{
  "n_layer": 14,
  "d_model": 192,
  "n_experts": 40,
  "experts_per_token": 2,
  "d_expert": 128,
  "d_shared_expert": 128,
  "activation": "squared_relu",
  "moe_layers": [0, 1, 2, 3, 4, 5, 6, 7, 8, 9, 10, 11, 12, 13],
  "router_score": "softmax",
  "normalize_top_k": true,
  "routed_scale": 1.0,
  "balance_loss": 0.00175,
  "balance_bias": true,
  "init_std_router": 0.0314,
  "lr_router": 0.00156,
  "n_head": 6,
  "n_kv_head": 2,
  "head_dim": 32,
  "vocab_size": 16384,
  "norm": "rmsnorm",
  "norm_place": "pre",
  "norm_eps": 1e-06,
  "positions": "rope",
  "rope_base": 1700.0,
  "rope_fraction": 1.0,
  "qk_norm": true,
  "attn_scale": 0.378,
  "tie_embeddings": true,
  "parallel_block": true,
  "init": "trunc",
  "init_std_qkv": 0.0381,
  "init_std_o": 0.0072,
  "init_std_up": 0.0381,
  "init_std_down": 0.0036,
  "optimizer": "adamw",
  "lr": 0.00288,
  "lr_mult_qkv": 0.4,
  "lr_mult_o": 1.02,
  "lr_mult_up": 0.886,
  "beta1": 0.9,
  "beta2": 0.98,
  "lr_head": 0.00792,
  "warmup_steps": 317,
  "schedule": "wsd",
  "decay_fraction": 0.811,
  "decay_shape": "linear",
  "final_lr_fraction": 0.1,
  "batch_tokens": 65536,
  "seq_len": 1024,
  "doc_mask": true,
  "train_tokens": 373000000,
  "steps": 5692,
  "dataset": "wikipedia_en"
}
Below are experts of layer 2 (counted from 0) of a mixture-of-experts language model. Rows are named router (the router's row for the expert), down (a neuron's output weights, with its number) and show model dimensions 0-191. Each number is 50 + 15 x the weight over its row's rms, rounded and kept within 0 to 99.
Before each expert's rows: a language model's description of what the expert responds to. This comes from a sample of Wikipedia text that the model never trained on.

# expert 33
It responds to: Digits inside numbers
router:32 68 48 55 32 38 39 65 39 43 77 26 38 46 40 28 31 66 65 48 58 64 41 57 53 36 16 32 69 59 50 26 66 16 66 23 54 70 61 70 55 48 55 52 30 56 58 61 52 52 52 75 36 34 65 44 38 42 57 42 67 34 40 35 36 76 54 60 56 43 80 24 53 38 50 22 45 26 65 65 59 48 51 32 35 73 36 42 64 56 67 72 70 61 61 38 23 66 41 17 49 46 44 37 53 50 62 27 25 30 69 54 54 16 49 74 28 39 52 51 56 54 46 36 56 66 38 52 45 25 50 62 49 49 54 48 50 53 46 30 53 60 55 73 26 57 53 36 52 39 41 31 60 40 45 57 42 60 47 23 33 60 08 30 71 77 21 58 55 59 26 76 51 50 52 56 40 53 57 53 33 66 31 61 27 47 66 75 51 43 39 36
down0:27 45 67 52 54 86 71 67 51 45 21 43 74 42 40 51 34 67 12 43 47 63 44 43 50 30 62 49 32 67 37 59 43 24 52 58 34 55 49 57 33 32 25 43 72 51 50 10 60 77 25 47 59 51 38 44 42 50 69 44 76 49 51 56 65 33 40 57 48 67 47 45 34 73 58 52 30 64 25 75 43 50 66 61 07 41 50 57 45 66 74 59 43 45 57 56 40 44 26 63 55 44 63 52 57 83 26 49 61 19 59 64 45 47 26 61 63 32 64 47 66 37 60 58 19 33 44 57 51 49 46 60 69 38 55 55 65 49 46 46 48 45 28 49 25 45 35 27 51 34 48 50 43 64 64 65 28 55 40 61 62 45 76 52 65 42 40 43 79 59 23 48 55 40 56 54 50 29 53 06 41 74 27 48 34 26 38 48 48 70 40 42

# expert 29
It responds to: Of and the
router:41 49 48 73 72 70 48 70 52 50 51 87 21 58 59 27 74 61 68 53 60 42 33 35 38 64 47 67 47 38 59 55 64 56 37 30 28 50 33 17 44 32 43 24 51 50 62 44 36 50 49 53 34 44 65 42 44 42 57 57 50 42 48 63 52 46 62 80 48 71 83 60 51 74 35 52 67 39 53 54 58 52 46 13 42 61 42 64 75 53 60 44 12 76 27 60 39 62 49 54 37 42 35 45 36 48 63 57 23 38 51 69 64 49 28 62 27 60 37 30 46 27 53 23 32 51 41 25 47 80 54 75 47 53 54 39 19 37 74 54 42 48 75 38 37 67 57 44 40 47 37 57 51 70 70 56 50 53 54 83 61 43 51 25 35 66 41 30 55 59 83 56 46 72 68 45 39 42 76 47 56 71 49 52 36 71 73 59 25 62 48 31
down0:61 46 54 65 71 51 46 50 34 52 47 65 41 46 81 70 39 39 69 56 51 76 42 63 45 22 36 57 72 71 46 27 58 41 58 44 62 44 66 44 39 53 56 34 53 60 63 47 69 35 58 42 61 59 28 57 56 47 48 37 60 24 66 67 55 28 41 93 65 41 68 65 54 45 42 29 47 40 51 37 83 60 53 55 38 56 56 40 97 33 44 42 52 55 65 73 39 70 50 57 47 72 68 61 48 72 22 65 27 81 57 35 47 54 34 37 53 45 49 22 32 50 76 50 27 42 49 37 80 42 50 48 47 60 38 38 42 38 49 59 41 44 44 90 17 54 16 48 41 44 42 42 57 55 40 49 58 25 46 41 39 49 37 56 42 50 36 22 26 51 62 41 21 39 48 52 56 53 55 78 35 01 50 82 52 60 42 32 41 42 54 54

# expert 17
It responds to: Final year digits
router:77 27 55 37 68 60 62 47 51 50 23 57 74 65 58 51 51 23 48 45 58 46 73 17 49 80 51 25 40 43 55 70 59 52 37 59 59 35 16 36 33 45 24 28 88 37 72 48 30 36 47 33 73 33 54 72 48 49 55 52 32 63 32 45 64 55 30 70 45 59 18 58 55 51 43 64 52 81 55 35 55 63 67 50 66 27 51 42 29 55 43 39 34 47 73 54 54 51 55 60 42 43 48 53 74 39 35 68 60 63 47 62 40 69 51 36 63 66 55 45 48 58 44 56 56 39 50 28 53 82 47 62 53 24 29 29 32 40 18 47 55 49 52 46 65 65 53 54 34 44 40 68 62 40 46 45 57 67 51 83 45 66 83 94 54 30 57 56 54 34 44 55 30 49 50 58 71 34 28 45 48 45 73 36 40 31 22 35 47 75 64 48
down0:51 51 29 76 58 39 25 35 45 33 35 71 64 14 35 55 36 67 52 23 46 49 56 56 42 56 44 43 73 62 55 36 60 53 47 28 59 28 45 49 39 56 55 43 44 18 52 32 60 69 59 57 82 80 28 48 41 47 53 54 75 31 32 59 14 48 39 51 44 56 51 51 68 49 49 63 73 48 66 39 73 64 52 54 36 56 15 63 63 56 41 33 44 56 75 46 64 36 59 78 42 49 36 61 56 69 59 65 61 43 20 52 55 32 60 60 72 51 44 59 64 44 38 46 92 59 39 38 19 51 43 41 50 61 46 64 41 49 29 52 56 28 47 55 46 62 41 37 97 56 57 76 24 46 59 53 34 63 51 44 67 37 43 41 42 43 53 46 55 72 49 39 53 58 60 21 72 43 78 47 69 67 37 10 59 59 52 50 24 53 44 75

# expert 9
It responds to: Word-initial fragments, not
router:51 60 31 70 65 66 61 54 45 71 60 27 49 43 46 60 52 64 33 57 49 65 33 38 67 45 62 19 55 63 75 39 68 37 50 27 44 38 44 47 51 58 54 56 17 24 28 69 74 68 51 38 55 41 23 90 48 50 34 72 36 56 58 48 59 60 43 46 61 51 42 31 72 59 38 28 38 60 25 28 33 79 26 50 53 68 46 40 42 60 61 32 29 38 30 39 63 44 50 33 50 45 23 72 52 71 23 35 42 76 71 31 34 53 28 32 67 66 30 82 55 34 52 61 57 37 49 70 34 41 44 40 53 58 37 37 55 50 82 54 55 67 37 63 61 63 68 48 69 73 25 77 78 50 54 54 42 71 52 59 40 51 57 52 55 61 46 36 37 33 53 68 54 63 43 49 53 54 54 58 51 25 22 36 76 58 42 48 66 55 32 21
down10:55 26 67 35 38 57 48 66 63 20 52 35 81 44 45 67 52 61 65 37 31 74 43 66 45 81 44 77 33 58 31 60 49 36 67 26 21 66 56 75 34 64 36 47 36 31 39 40 20 51 48 31 50 36 47 50 40 50 52 19 31 64 32 56 37 32 65 63 59 44 53 52 30 56 37 58 47 26 52 36 55 53 42 38 69 71 54 48 70 62 38 51 49 31 34 68 75 43 54 39 28 49 52 34 84 52 69 38 36 46 19 61 37 32 40 51 40 56 70 50 65 64 34 53 68 49 60 41 68 34 64 56 52 64 57 73 18 54 33 38 28 59 79 24 58 35 57 37 56 33 50 65 53 32 36 42 26 59 51 61 39 58 68 50 57 67 80 27 86 52 58 20 41 56 58 61 52 49 52 32 55 68 33 37 50 42 34 33 59 59 35 71

# expert 10
It responds to: Vowel pieces, article a
router:70 66 61 56 48 71 54 48 64 45 53 66 44 41 63 60 44 45 57 30 68 40 42 34 27 48 66 40 35 16 36 64 74 17 43 42 53 50 48 68 59 40 36 71 23 54 49 46 44 45 36 35 52 63 57 75 46 42 40 52 54 45 05 28 69 62 62 39 73 65 51 70 69 50 64 63 57 51 54 47 34 39 72 31 42 11 51 77 37 77 65 38 47 42 70 53 63 46 46 51 60 47 62 64 37 44 41 20 43 71 50 38 48 54 35 67 44 44 35 67 40 30 42 52 50 85 46 44 32 41 22 45 39 46 53 89 55 44 50 27 72 25 58 41 43 66 27 59 58 24 28 69 27 86 67 39 28 60 29 51 54 67 53 44 81 65 29 33 55 56 50 89 58 37 43 51 48 44 46 41 55 48 39 53 49 66 51 74 44 51 37 37
down0:43 71 55 30 43 62 59 53 47 53 77 38 53 59 70 59 36 44 41 43 77 55 69 72 40 76 25 37 48 29 55 37 30 13 33 52 55 67 27 56 40 33 47 53 53 55 40 74 43 36 63 43 65 47 58 70 59 61 33 83 45 51 29 61 50 52 37 57 22 50 51 55 54 37 37 63 30 53 55 35 57 44 67 51 46 29 31 64 84 53 31 34 71 51 78 53 57 66 76 32 45 44 48 65 55 59 77 68 40 26 52 51 25 28 45 66 98 45 55 60 43 63 33 43 42 34 63 32 40 46 45 67 37 53 35 71 43 41 58 37 50 38 50 30 32 54 51 50 44 82 45 44 46 68 61 66 23 65 67 58 14 64 33 78 62 38 65 69 49 49 48 56 57 63 42 40 61 47 54 33 27 73 55 66 50 71 62 76 27 52 39 65

# expert 27
It responds to: Articles and number words
router:86 52 99 50 27 62 60 38 49 73 50 45 58 57 73 64 60 68 52 45 51 51 52 50 44 46 34 64 21 49 55 29 39 21 11 41 38 82 61 39 64 34 32 81 61 34 37 37 60 33 45 35 45 61 42 53 52 64 72 30 58 36 42 38 38 49 42 48 40 37 52 56 72 35 58 41 46 50 63 35 55 34 20 64 36 39 43 61 38 33 78 44 48 56 60 46 30 49 38 60 38 39 50 61 36 25 41 30 48 62 45 57 55 53 50 65 55 40 39 80 78 34 55 36 65 55 36 58 67 43 55 46 48 37 45 58 30 31 52 43 74 61 56 73 17 77 42 63 37 51 36 75 76 40 66 74 26 81 40 39 65 63 54 33 51 48 62 41 31 72 69 30 36 35 52 59 59 72 58 63 62 63 69 56 45 35 61 50 31 37 42 68
down0:52 33 46 32 68 47 36 73 48 46 82 55 51 51 51 48 64 49 76 18 66 48 23 51 43 45 59 45 42 52 62 45 30 29 46 63 25 84 44 55 39 57 43 54 47 42 31 41 36 65 56 42 11 69 39 45 73 48 17 45 38 54 41 46 59 56 45 38 47 38 64 57 88 53 55 51 73 54 45 53 44 75 20 65 63 42 59 68 60 37 39 44 54 38 19 41 61 38 31 28 86 37 86 24 46 38 38 42 46 68 69 48 56 47 41 55 73 50 24 52 32 61 36 26 49 67 37 37 56 44 50 75 83 51 53 54 66 53 46 59 39 53 64 50 46 25 57 26 74 32 81 50 45 36 48 76 57 31 34 68 92 52 46 37 34 70 45 35 59 49 28 61 61 77 48 50 52 53 36 58 37 32 45 37 45 44 52 65 52 62 47 61

# expert 35
It responds to: Word-initial prefixes
router:45 59 44 66 21 53 60 40 48 48 34 77 55 59 47 42 57 71 34 28 58 40 57 69 84 58 68 27 87 55 54 38 32 64 56 64 54 27 43 35 67 53 43 32 76 73 26 57 59 67 51 76 82 68 49 40 68 30 40 68 42 27 71 78 46 57 49 28 48 60 41 53 53 35 44 48 52 50 49 51 52 79 37 52 21 76 61 76 54 69 62 44 54 36 50 68 36 73 59 57 66 84 52 41 43 57 63 20 27 45 65 65 24 65 41 47 47 66 38 44 34 58 55 66 66 46 66 45 26 47 67 33 52 51 28 35 58 63 37 45 70 54 53 50 54 50 72 62 47 41 23 63 33 57 60 53 78 35 67 25 65 24 49 59 49 62 30 47 69 51 51 63 63 44 49 39 59 29 74 46 55 51 39 53 47 75 36 29 25 37 76 57
down0:40 61 39 49 42 53 32 32 67 31 72 57 46 42 41 65 52 85 94 45 61 36 52 72 55 57 45 37 29 70 33 46 76 50 47 48 52 24 35 41 73 34 45 37 40 33 36 48 76 38 36 43 46 57 13 27 35 63 75 37 37 44 68 43 56 52 52 64 34 42 77 53 58 19 68 46 63 60 52 54 43 54 74 54 46 54 40 59 36 47 63 66 66 53 57 27 50 48 65 31 54 99 27 56 46 47 62 54 27 40 41 60 48 57 43 58 46 77 68 38 52 47 44 31 29 53 30 50 54 35 62 17 44 49 61 62 49 49 57 56 47 49 45 50 24 57 56 70 48 67 51 05 57 56 47 52 53 33 17 58 22 58 53 58 40 22 45 52 39 48 42 55 82 47 62 43 33 18 28 68 64 34 46 53 39 51 61 67 23 63 39 46

# expert 6
It responds to: Capitalized word-initial pieces
router:27 76 64 67 70 34 68 49 62 45 40 61 57 38 32 61 46 43 26 32 11 53 43 44 35 29 56 35 69 34 62 47 65 38 70 44 65 32 52 38 53 50 40 39 73 66 65 34 60 57 35 36 28 59 37 42 38 29 37 37 69 39 47 68 52 60 38 41 42 42 32 72 21 60 32 42 53 39 52 37 58 53 47 81 23 53 44 41 57 52 25 33 66 18 61 46 47 52 55 58 53 56 52 76 74 39 60 70 53 43 90 29 70 65 36 62 69 67 62 49 51 51 73 66 69 44 51 52 52 63 60 54 55 81 30 49 62 37 40 65 55 27 46 44 51 66 27 52 52 58 48 26 64 47 38 20 42 69 37 28 38 56 59 63 17 42 31 46 44 36 39 74 72 57 45 68 45 51 34 44 45 10 50 33 87 50 54 46 28 51 35 45
down0:43 60 34 62 52 58 65 44 62 43 36 68 30 62 61 47 82 56 56 22 35 52 36 65 63 39 51 36 70 61 52 51 57 69 45 25 67 31 82 51 54 47 42 50 68 75 35 40 79 45 47 32 52 64 40 93 43 42 36 12 63 43 62 46 38 38 55 48 42 42 50 38 52 56 66 70 43 20 46 56 59 54 41 83 42 60 24 35 59 45 60 34 33 38 54 46 48 48 54 51 40 45 63 70 76 49 70 67 31 56 56 49 35 39 37 50 74 71 34 54 58 34 72 42 68 33 55 28 54 51 59 33 27 82 41 08 38 59 75 54 54 64 42 36 23 57 64 82 66 56 51 46 42 63 55 55 56 55 24 53 52 38 66 61 30 45 28 71 60 60 41 12 68 45 58 41 41 57 53 09 50 50 68 76 46 41 56 52 34 42 48 48